config = dict(
    experts_per_token=2,
    routed_scale=5.99,
    n_kv_head=4,
    tie_embeddings=False,
    init_std_down=0.0,
    optimizer='adamw',
    beta1=0.9,
    beta2=0.98,
    weight_decay=0.15,
    dataset='wikipedia_en',
)
Below are experts of layer 5 (counted from 0) of a mixture-of-experts language model. Rows are named up (a neuron's input weights, with its number), down (a neuron's output weights, with its number) and show model dimensions 192-383. Each number is 128 + 32 x the weight over its row's rms, rounded and kept within 0 to 255. Numbers have three digits each.
Before each expert's rows: a language model's description of what the expert responds to; "raises" lists some tokens whose logits its average output raises strongly, later layers aside. This comes from a sample of Wikipedia text that the model never trained on.

# expert 12
Description: Line breaks and parentheses. Line breaks, spaces and opening parentheses, especially a parenthesis opening a side remark mid-sentence, plus prefixes like re, pre, un.
raises: "==", " ", "v", "1", "\n"
up0:134144103135124133135165139154143100143143091128108127133143147148102154144133148108120147179101131193178073080146105106145155080143128187134153069120113138174150120161150159106188074139129103138063117144146095107076183177172160149157115129190177140173116133088110060120134136149126135143103161115117119070141140114133086130122174086165116090143180152064113178098134109135121148157171113077127139143130103142125172131129157091135080100147174182112134109179145201090167170122147145064111151107133041140124086089155104133116084073159134093124088174123140115114073106141102170140
down0:162202107098168123063169185169113138118139165154131168066180081158194129168146118058133134130084165164091110129143123124104164145114095095078231186116158173103098101130076118115115139193153141161150098098178099187148107081201083163136104087122139095112123120133131141143161173141110154097168083088147063131092140079164151143131067139078138112132130090166148112124071036138147076113133115096120132117136088100100156123104078188151084163087095094152134144102131129136140140171103105134090082079101087099133106129135132173134082149115153139100123108104127118117127139104116128162
up1:178169089117093099132197124134187144112111076127103115058101134142179154118096127147121067188084146112211121142151132136140109131097111125169113160104104093074144171105102124086184085143154113163128090130098084120193085133111136108152095144119101091158101159098110142139133111164157074153111116202125156094141130184155117093166108142129116136116141114113122114125121097084147147131133185119129102078166138149077154155091111141183171104119139170069130108118129034160090088124111155126143159090130114082153156150087108069142172102077147116132114134099133125183088173129134126154
down1:068181156115115142127154127163110118124149155092104094203075063177103142114168150137102141072145038110099110198105120068116103152121168098099138116146156131082105134137170154183153146072168071130123114083124094096168153206131079051132122086120142173080151172123099136164134126132104093116168182102106164166149119137129124163170094139136129177152082127084192155113133140158132141132117041163122103125124135156136128124149107122107055124125144116150151173100107083178140107122131181099087116143100179141170137117144093124121146167170096112122125186105128095103085145135188158102
up2:098187148147115154153098147155144078143152122144143165114104120121139150128113148110193161146129144157149076111092119144142123140186098107102070060107148186147148121092160137152165106110121157054139155117163122143176109090141130204168128102177093079142106155143112121108138175176170156101102159109164144112093157160145125143091116111140138122153142139099125088170151124171124130141153187133092105129162117126164170188141107123161109172093125191138127144167202131081105177132150106114099136116102117110184093133144085022100128157138179087173080093134131108129153128094105136126
down2:170150103163115061092203096091138172155113123130141154129159138071165086144130078130129096077137133167164104166118103074092110130100160131141175113119154149146165108141130134145162084179135185147087156153065096108116089094143137134092109184081118071143118127076157164159103122118106085104100140138110102143158181102131159179131102084154123177120177107107122169155072119135146137143184151105117104136121147115109094117108156193152084112189138214120119079109178084145062121092178142151082128106122093149128173115136079147143156104165181211071162153162165129107109153150136148187
up3:150167148139130137101145123113160158151076118193068159074165107155106155187087111111118154136112126103121161073148129143122101139144193072083132119102110096117187181116175151170152179103137034129208116109127146115135118119115144126134101102139088169174127142143069093109143147163153153136076079131160132107170087129102144089134141111136147119132097159035148131115091144126139113135243159090102172136074111092139136120094130147099125105138151131191145073125174145147150062131133163119149174142106152086187127164113129070093116171107126127153139167124144132134139096165145145035
down3:094145070108133127118172166134063125143149145133089085171180091170119137137129172093106132088148112152104150102116132116138197142140132148194216135124183138097168187170116136103129120124153118123178147102162119135071115129114093147120150091149146153175146093130123150120133048152123105102139087140150099146057133118176169089126121165214100111141081119119151130095113079123128087123149129122115155069107148109173148100084138098107114111178157099070153138131101158157191166104118131120131239090080142090085123187168130129152113087063145136150135156108128197095110105114076193129

# expert 16
Description: Leading digits in numbers. First digit of a number, year or score, often in sports results and tables, such as C-1, 2-2, or 1874.
raises: "9", "6", "hr", "8", "7", "2"
up0:080112080084088101148135131114169071128087142159069145085145120120134153120155152128158134120092152087152143116136185107127139143137100148185176115149149170111128097123124116118129165136099137144146119141143132146164150119104151115069186135071119139085109105120114102100198138111106146159115121126220115158143159140116147107109091044129172140100147124170148135106178131146137069115142117092159122096147138111177138137097154114196133102143116126161073092129096143097103127108059109136033139103177129096150106111111095182160129149132086117092084146139128203057186141133079136117
down0:133128135112110101123122130103128110108159154103076105090128117114191116201119133157104079150098128104093126125157184142125056134088164102148145141140100078114114075128083105152147093147077147093108121150109086059145091127156147099080140176139119153078105156184139074145068144107089113085106137144153100118097113226124126107148179079123069120132119088078165126185127065121141143123132154116143136055140157150050135154136128104119107109091153137122133162110157132148146145078089133156132167139106136179103159135172144097163112079079115180102158212083177115110084180140128123056
up1:127153094100150155111124113077132136165062097108108117121152182102165064162061160130147159161120091144114069104145122098077095161112089135130194149113140094051138101130154119149066161125106105146079106125113085099061114138156057106156148155050072120135140100160084034156145126164101140132091121179168175139092192105122155107143167085119091147087152107110142094151103140105181098113161142135092143081129076134088170126120176168110111138114046165112103135124107108129138081116080064129188141062096112101088160159113123023091105179185132128105155127092162106096120119127125135126
down1:123226138088127107136129106131117113126152077162079139149103128114103117136127106134144156170115094112090097087159096019126095154102193180155124148107161102110072111095118121120067150168104171112124109109149106103132113087154107126060142116140178134146155134113127071121120144136095110178111128119198122161081139098135097110138091097094171115072162139163129109100117099143070152122142129164154102152122120083073141122117100111107131126195118080144065135132111151116115124068152106122146109169140119149094117086120155158183098144152046163092074129143191109090127169084078120111
up2:091169098167206065128123134130111128158162077113137166089120131118155158132112178141119141085093145138124096125153064183132187114155160144097169117200139120095146138081187142073205036092119113131198162100146143122127117190150102143124077123153149113150133156131066165127053137103158114070188108115115205100153087153149112089105124160150107078134154122056098136174092117145108115147101163125097136126132174167086162109123127195133114100108117113117158120123113166117144171090162118098125146111110093150143167126202130066139167170103150104112106148099137102141094107105106131164
down2:152152174127107154110140175165191117041149157128153100159171146203159077157112181194108119103118138153158093146151115073142082101154117162118146163127133110154118083118163139140133120172179092082150112155172114131139199119073139129126203113119148150156102142134129113137143078173058150183123112064143117114105183114084149148101144179118103098109107190190067187135169104109106101135101151086132149131098132139186086146169149150085165158087153134144158153120114216100154160133171125130165166117130115127122136101131118118144158208131147107211126170107156081147158170153091102099
up3:158150056059132063133126116160115084121181110100112102154111091127102125133121137134092125120144145137166192136120113179145117167126177149087148138150113168106153124177143115099150089157134010082116156169153160118055131118141108102087119120162096113090148118089119145099091147068097161150091164134116117158166086158130128154147124145157117083151104152121133096162103132117122150151114170162092074128098096140169163114086125115147078077079170131149136140147119191134146083106066090152114152131106136136106104063148105093187216167073163150116162076125157125148134121174088108190
down3:179123132134109118116145163124166149145150135127109138121138109113121079200114087125127084160092112208093103119145115041112098119140069102085185169159155115194129117142133141142166189154176187098112164195147086095155180158064166139181178108127064121122149164135114139187121120127117072117155110156101162108097124124112110084112069078130184151121118138133080113140094097123086086108115144135128156140136135162139072112125074150167077156177118174102153156146136095092177117136146156172096104164098148096135136112115128150077148130189125127199112077132160086146215136149160133116

# expert 14
Description: Sentence-ending punctuation. Periods, closing quote-periods, colons and line breaks that end a sentence or clause, plus connectives like but, while, However.
raises: "\n", " In", " He", " The", " She", " "
up0:154112160113134104167086075105081150148091095121178103077101104157118160130115158123180121115126082159093146107107144129066125163152143173157136114133050129123180131127173137094133117088132142115164068185142178143086078128068071135127149107077122152169148141119141168116120187146102099152144109156088114118153138147170132155147139134167117134139128131108096170143104149145102142062114135177137126119111166107066171077095144130178167114091111089141115094148097111137122098080104131174172098170224139104165138142141121124111098125117129124094133116071135135097161102160124069186
down0:166186108143159121087140178132157096112152191175137120157170107133143161049138145143125133140116168113124102201167083137201109136128150126145149123167147143124155134186144177135155136141113128120150157099136147145181165177163084157127145128161134082157116096144150121099145058108138099143114119120192091091096122178104137076148087112152092180107125171091122174159115089213121095095152128162113087162101119149155117082115115089060126157107130128117084131160132156136165161138103159085150185117110060081080165128125178093090126105128155112078113087066135118153112071126121172084
up1:123098121109119127140170161131150158129113161134136083172111183071107193089117137080124119131145174106105078147153151138158104121107125101114141151177146148118103135146113170078080128158146131146128145166158153113122148149097147101099132058102095126164058092144103137163134148082118143112182157120128136095179117119145150163140146097137110150152135079114170160147151201086118123086108132121100128179121155154099107139143113186131153075083102152244169092133084104118104126143106166226158118127125124023149139137087144167159137180081107128127111127137089112117112150127138144095
down1:138052129074093120101123109107089144111108130144215125138130151127071094124148084130174118114086141095200115162135190099085097080106110156167116160150128098152100120085095122161149189121126090162091131108134173125067182136104125087119136152106181202078123149145126110101066133072154162134104119142135183161173162119103148145176052126098154153106083112139103115137175063165148096104139155132109149177117120155138085144152107112107180143126142074118144174141169135071161130171110159079144132181097130158112080149093097150100155116092115106108121099123078092140179115091119058135
up2:148129143118155172128062124114093104136090132144095140118182069151120106119088176159128169104115066123126110156099104130111111100145108129143103137128057069162178127146136136133102127114123179079138155139093109144200173151159110144112108125162139068162119104144102125171151103116165096163160133140104167076183150079135142083112117137097125127190077086128053134078111083091153103138122164123189154187113121161149111145110118098108127137097101121112169089137178073117117165106093184145135110087109142137130115169168173124085140147139140095169132156179137135094205099135154113128
down2:139174088073115087086171064186191116158125156106072133170171190110130184134107075081162107147096105175060100086186162112104134124067154150118135162144147178144122139102089088103083109161137124174140102127189180101130103071159117127108111109128120159147134065154079099095108136136169115078145154134146100137149100186156166118128182112155060112113136133123201145154102175079148118142131172146097083090192122144136200173162092187144094121073090100170139087119095139123117146145140112094145131124140171141141114106075116146118145119125130178133103148086129112154096138132107129135
up3:190116112100093145086188126120156084160133145121129138201171129141161099127166140100108103097062155192120122080106164145088088127144043094107097178135125087160129165163115066118161123114087132150137144095137151123108129112112104130134054103178131121161119099145082154059115097039123133091098123149098096187150103157150120118121107102130072135131144160083156138183163105128093084155114041104172132051158127085092103109144132177101131163145161105156104096139113124141083103088134100133103141173171101150170084056130059137089122104183144072068147168086090080106125143153139147181
down3:147158142164061081176098172113068117132102136186164143150136169117145072126159112098099114082197089105143110109137047131101135140052156128166167106118081220096145120196130219103153172178145132138096081145115131082084175120150168088122140131132102149196146176122161158096149103111126107109127161095095159123164098134128152114147151104131141145110138121124141131083086077138163112151155111071170164091111133100156076095142158199143115072182124120157160106123115141128124113167113109117106124112102126161081034094125157120173226150118164084148142120095130151106085077154102106115

# expert 20
Description: Infobox separators and spacing. Spaces, hyphens, pipes and colons in infobox lists and tables, especially the space before a year in Born entries.
raises: " ", "2", "1"
up0:089157218141151130127124142131138112138137081074176108112167114124129132160194130131204124111124098108161131079157137127105051110092063116121093046155102164162070183132177142121128239130099161172158089094139110111148152069140104153076167156139113094136128117133142097157098137146121145122124115116122130177146152087155137206082102159140100160150144056094153144108137135194178124124146113149137098185108149067143111146112098156097099083109134104162150140111151136109102138117129137137100130130156123097124180187103099113037095183118106130165166121131088142137159079164155154173
down0:099161104115167151175189089129116137101109162126171114121150141155129153125123182154055082089161078118083163095110097149193184110098147162123137189121190060138146060132133119161044109171120149141141093161141116135162130109141136114115186107073109099106097134110125089115108139192105113119082120156185158078120116079039083138177059137114150127135132185146104183177129132085101161150151066089128145142137158087152142154050115105133131186103095177098153162133159138092137111115146121160121188144094138096141108137102144125152138140180100137154144145176232096126100222110113118116
up1:063095098150155105108172117129145095171135109170143088158076136036170155188162093088114124158127071126107136120135071143183151165056169216126070075126216164152097129177087111131113093122051176183096121118122108104052089144147144094153055124096137086136120122173139097128101144159144106115173091126123094101064149122096139183160154092161146118093167122172100117163131149118175144159085162170142094086177124157103162098110110135199132119125137152172144127121133155097095120099123098130108159123150145133152189099120120091175069106143102153183086131098135149149113142113086179133
down1:129102141175119128092098127090187148103147128091142109118116093171133177053195101208170116114147122156125124116105110139121055097177131134188059131133104124111154132140146129157132087158184139129112112175148133149115149152079138151158141176170053144179182147141077128104136129058094148160098118109035125138184110146092170119111166136095125142139142133157105142079118143187146092117177132159153163138060123119125150119174139164060103092116152140109117125119078101129127131091127158141094133109128153161137090118094125164064099153047153140089129077136137122073119061121100118110
up2:165121133172136080192133111137159093128161126121127072138133163135121128156196093133085071065166119134125118174099082088140141161166095073122121131159156133094113094164108146131094081137135093126114090127131094103091146164130076118107137130126118126082125175105099180161159174120050128112165143107100160136087147118097178117118140130146125164100105158066186154111118154082172134120137103150129076188124159171135071126120157162096088075173117154066131147142100149091104092108084097162087143149122106087160089067083107191102129150161129165138077122120120183124100118123074146114
down2:111177133115088062102021114081160135109127157132166136140131112114173106135117070121136140127081169127115100169122131141099121142147127112084118137116100128146088133139172077147135149106113089137111118167106137094137190173155127077154153143209189128209162139080116079093121106097081116139135138046089150120137141135109147143128169124088114102150118119082080119145101100188191118121159167161110143101108119131076096148098194077138115141108158126116130136131062086202085150146149115109119117110076130091114096122170081098104151081094096135140086116103125113105204135159137112120
up3:096125146139135062186109088064164103169118023131133179146163095147088150109128119112140097137154123125185120061184105173063122128161188085124113142123146093107120108102141144114143120077132106193143142142078151136116104119132132141133136178130124148205149107122137107142117099160104188133134118107144189097166162158198113062097132110115138100106124100149074119079129182093097098077174095183104150134105104114129119102184163183116153146111113093133127070182154140155138149108136114099119134104136071124137171128157088153115160112083106112047149181076134104094074115168140118115
down3:147073098126133157130131140148087149118110117106128134118112144144154147126137157141119098135128179100120180177110139135123057126126129087196161151148072159112110093104134122111124173154131142154102182129156141181131125142130130066113142083154136107147111155102154126144161090082122036167106127199146149126120201150126104123114097136142155100116151151175109176111164102154112118092058105122136032098198126117124176115097120092117123125148148139139088147033063170119164146100137116109180162226150094158118146089083163118160149063169108133149074122187142083177107131121113079183

# expert 4
Description: Prepositions after verbs. Prepositions right after a verb or noun and before the object, such as for, on, in, of, from, after.
raises: " the", " ", " a"
up0:160165099169079097160170133119124194146232143166130132128110203131090123094121134136164148081116125160117108190085117106092108180172166146094068079152146108180176160118164143173110093174122142183102141129121070131139120141160160085184177149018214111112137172130095079112114158098128151165164080126136153131093136220124136103143117126088147146122128133117103147203092182102063101170153088159110118142109138155118144124126109094080177134103143142123127147174124110113149148155136094083154124137147108091180130107168182158132064152086114185150072173110113109110126103129188087129
down0:128143151053138112082132102092140183132068100077084161100182108103114099181140117134118131167107131138087130049138176130194123159149177083115113079118095146114131129089143049133164099107139115089089112114131089150155090102102085142091154108162043151100118048117143178168167131127125099105107141137109134068088075035119166132147124097097052170125131114160140087107177099121162110086111125159129137129145059085138151164160126138164086121156139076110117146127089120168188087119098130083146169116125131135083086100114107122181157145118127084158139118136169185098156089100140109152
up1:072134212141121161132147130172123153106161105160126137145137145148105149067120186117168151106169133150081124179147178148140110123147112149145099142178137107121132076096055178092079120129111154154117109139125126130082146186106151101215178153108134111137204170119156149100181106170102110104132166119126118073110127067146134171099124128145094114100143143135112160078121137111153119131115155132188125145138055155143106168130107088080116146108102149141152146166119056123189065117126137133129153085167171160133174153105126104124179081118125101124165148212095154147160140128177125099
down1:200080138140146112149179137143124147157125199163160099118138190131161155134200175122124175137092148145094104064162090131105146100083157166060142113114188085122124118091081127119136118179101164073104165121126083181081133121107176117085098070077135182148148184181152141125112134132098143163102099139111149058113139148075059145123127140142110069109172167099123125140151142134076141090169117088102165209085123128112138178100123082166183159128148145152090098129070141110166104096114113183084194129155125123109160092120156114138087169114130148090173132144109069103121115157083140075
up2:106107127091158123122097116135132112108107109163065134170128106106158109101087142109108173062109128127170099136132080140129155181052188090100147135191070123116119139143113146122130159160131143035141124122156101079113167188155147102067107151150121078067106129154125145101130117080146118130166092194183166124152081068132142138182164137149155159135155114104121139145084077163151152139100172167176071143203145161167106110121120094100093101106085145092151136156155139117095081135137156112124155146073081104186075123073114127111164121130081132180150114144075169105162148118144125152
down2:164120129141145157104161165105152129103116150153135125129074136113133106170129151102095177124157113183072140100138154154168134159126160127137102099060169130132187118088137119135105125163147120134084143130142099088162158113050149125149113144140168144092115143109120114159165105053204160123140136191132146116146124100168120137155092169131116076093129110145195130166098140059170140134159114099139106165179133110131091149117170135183114174158038103033121137089113126104169111114157140150163137160155099137090077127086177104125095090134178145135065181123144152111133134077096147077
up3:076141111107074166115140094117136172134114074166141198161131169098071188123134132189105131124152099144124121213110096089138131168124161164168104128138182128121105166101093107126166156132145134172213147135140149146130165106150096130168138155133156103115132134122159159099160120144142087115122180131153158122113113117169108160167101083172135144104097081151187135153148164100119101089113127111134138141126076125175117145152126145148128119129042165153109140132122130192116126129101192104124163171177146191092133094105158178133194159069089117149090129065131125153178114141181123195
down3:094075115108122081051123134119115114119097092227148113076147117125126126136126123140118115102076112146118113166105130149054122141158126148092083135156117150100142131112122090125187132193089144122071125094089156132066086088206125145104167160084168100135127156115167151145120145114110080082167077145048125103109111142112114169089104211192161052113150144155084116115122127115122089074092162126171141138075093079121122133118102100107153143080131201150144167125162084118154136070070077104092171165160139151131116133072159093103129170135152178074136044113127128082111118119109128134

# expert 18
Description: Parenthetical and coordinate details. Digits, commas and symbols inside parentheses or technical detail, like pronunciation glosses (/fr/,), coordinates, birth dates, time zones.
raises: "ance", "tive", "raw"
up0:105117185132159094098166120096136129119143095169177096041149116140128193165136097187138113090099089140164126126092104125167115143093113097084141071110100131176153095103114108128104156125084098191120085143166095134148092092172092133128157140141114190173160169167121117138180157100142157117131086080107122111111097112145071092130133130112123122143120100186123087200129151124154110156158169136160126160104110131065139127162103113135125129141122120178092060198151121111195063140133084129118166123112158130174175150111160127136122119095130048155124128125078141134166138118091112125
down0:139121125118140174073121132162172114131092169097134157180120086144070154123157145145158183123133173090135122123133124163141153158122111113067098116154119129109169093130112022104125096116103119099132079089116079132109100139111142129151140124096190136179128125113116105116185149105132132145115094117108071150141128115166138120108112081079156121126141100095152060105163182146133217028117094126152069104159176109137167164152147078149098112101089200148163187120139119102116152159188128134134154150246110142137135129183142123109179112111144167097097207166155180136101138116095084164
up1:119178121160108120084184128086125180125162096055089175074073146142142124149143143092131172066147109162085130133148136055155142103086121098153085058169117140107063185098111099120173085122132107136113123105149096122105151148151190183175138115116167073163186121105131107153181119148137151108082179113134116134051114113094133096111200176191155127110112083111118154161151182087105093109116102164138143100133128119127134066176146118086088098069175154129130182149128112134143131134119112143150119162099061100151084184068147146089192100126136124089138140133145101120133105100169141081
down1:122158180151129124142131109166085130072140070212168143079133096110157137125150161093098148126106084117151110106128117123125126079116057143200109100109183126131135146171137137133198181117158135129114179121086099183071136101115108164130163154164126173114155164145117151103099102141093113104120106092112161116154117107161094100196148124136152131049136178079103116112143159160099091178140119080110146123124102127176113152151153155155158129151145151159140135136141144127199132160137166089077133150098097141158116154163068107112120117114122067114131141183133159157137179120168133084
up2:139088132129129073105136168099177149157114118153187147171119103121121133102114130155088141116103072169163165218142153157135120114100111120141077072141124117185145129139146171119134096123131108125115185110101104107142125194165051121088107127127177083122206121119045122151108168116153148168193098114111116127125086176146145179135154121123101142139157110127064160161115117126155088158100164151076126132138135068106118151164104123089123141057181109157154064140136063203130174102185120127138184185154133146075187047109124125161100128118113105147127105127169097108167106123151138127
down2:193079076131114167091112130118094127092058140107156086087224133099071128132125150087116074136119154165125122086195155131103209110152162139119190122157093158040088148133134110134119112112128148101148121166094131163129180108138155139122183104124082167100121133117125095085143074142152151134147136147091145128128092083115120093123100134106138136134103127081083128148123130110075152070150126103167135092085126139135193058102151127143170181162119097094055155155103180139153121135134116166176171118132108107116141115098107111127084121152148176099175085134157087141074178152136136188
up3:176160180096113086168146066102098148162169106107157130160130182107132113125145126127146129141107155098073111095129117175130103086092116084082146092125149174157169161176100092111109124156183109130119102105087092162126145153108198180115067128125163085117130200138104099110121145094145113083171159129138175070147106175131056073147106130103107147181158109136112107098159146160143134157131132148123130114147072114132153101140110164115093094123150128161118122127107145143194156116079100132159177092158108118171111160172157141123121141060152130136150109121185096161092055092168155148
down3:144109179093164160186155161078135150155162180103164148094124189137165162115151124083162080191137181161097110165198074149126239129110109167091218170105078093100104148100146089138169106072126121102123089136114173132109119117122168132112166144166086142118135154113099096125173128157194117117109113164088178116151114135120061147154138205143170105137122096083169145103176162173051167164121088130140167124107149091122168078146132069154158124158124121151128107098116194124081094153158089186109141118136154128119157142081181112160180107123101162131168010183105146152143127133137122117

# expert 7
Description: Commas after topic nouns. Commas after nouns and titles closing a phrase, such as series, sequel, version, and common nouns like film, album, club, crew.
raises: "-", " ", "=", " the", " and", ","
up0:134111150123077073113108139126155116115169178118099142155132106088125123153083145097118123169154083090114068118126110130139105114143120135133094142122129162127141077134118157166169098149147135112164190135164128124117168119166109108148149113155153090151098143175135122154144092135104106101098122134104071184169142164134090136140223148031139167134139063202088082113094063135162158123120110150064045155123067115105116123151101117082098139146134088147110136103124055133113127091155150091136150165130114175118160179114143135103094123139121141108037061124119133134096110102120111141
down0:185075112130143199153112106129081168168149113102162120143102107103056157147116106115117092125121094179148160159181110074098104132120150119131098151110102163133086165157137109112131143203186114176045086129131207134149141058120127086100158090112139148144141123134091146143131176118173179125160155119119108150152177157057143179165108149170108117087170187170165142126129096128143155122112133110123113169114160126135091136107086142118137131089088134110129149175089179127105119143149131190141132136142159152123099104173123105135113116129032121103153061139113092130086096134182170116
up1:104153185099114137147176087152159096119121094153123081111135095098061099104121164107089152146103059141071166082126170165126154132169091128161168155124116174107126098162071169169130124121094112117218159090163134074156161116127142122121112157142117180115118145192121145140120108076137106250097103122076141157096084088142164126126125092139142164160125108200102117080133139170109106090116101142101097127140115176162090103148101155143087140124117110106173097076123159171163140145113158099144142127117140169096144173170115156126156196173108072110133171111119094161146070088123123130
down1:174097066170114120161082140140109111138124162053153151121195109133154116207149126142135104122149124099122064173107151130082103143100174122107111170126092145142184113098108155140109069072132076142101092118116157116107090166120131099122109138150143184071143154157149178128095136171144164133151119175127114107127131129152155184152073112128135074115140108123080150159141172080113086100135123078153107046089150047136134120129169143130089095151164109163130135109144060142207118046100129133089145089118109106156122112180206160162171124087143134116158116120145120098110114113139088171
up2:116089142126165112194114143141133175129119096097113153114105158095136117124168096146135130163180143121108069096136130136106088124175114094172146133107124058116167120129127068084138102126136134157155096177127147143066127133113139174109107095113100195171121066097166129109176086139117176153055117148129160104109090155162145166108156115173165145078145134148153105160130174096097108137145153168150115123134098105139121084139122150063129144092148194153139134132099104094150098110136142117105132053176107117108110088148080112117166141142175073143208099114085115164151155067170130152
down2:154137118116114160114183096161084117166171164195163117117093125153156141177139154166148138133132159109137145171119078105117121119096147162124135118130134143126167149145173074163161228159153090170085147129103111098061152145150137144132093079118125168128134144102179129116105120180168156148176103084134105109103173179135101151084176132129124110127123108141081165160107162135155145163143192162207167104117095188149142102116142091168151129084134127180168111119119100121119183111135088123146140138118079159081065137089185102152140094160144177142132124145201091118166064136104155104
up3:105113124122145130108124111073063124137117190151155127168185097110135115092138158153112146164130098191066107134136108152110116164157158104095132122122123138209182182148110103206044138092098067098148200113126140106155060160078132106106134113115163108128100109114082152153120129161120123155131139110103168077137080203145057132171082157099160155151154045144125044129118161132079139181095078064108064145165084117097114082154107154109202123179127204078130164139168091096111140134159101137097180128171104202219098114173147102087149121123082144107122106158127099116156038162158172192
down3:138140095095132156098147111139175088049124160134097156105171116094144098170133136130143070063113156139088136148063103173150106112091114137145165153164141145126103137100090108049185131143174150124107120088143084085060139140171119110133145168123057134116159104126131132115183096117079105086107135123107126201165143069125127122124102170149140124103200121131156196183104138140107109160142150136128088162087098115140097147115124127119071114152120104143132185110119134128113124130109160104157138133063154140090188113087065128167133132118144145098143119142138139158046151116126148116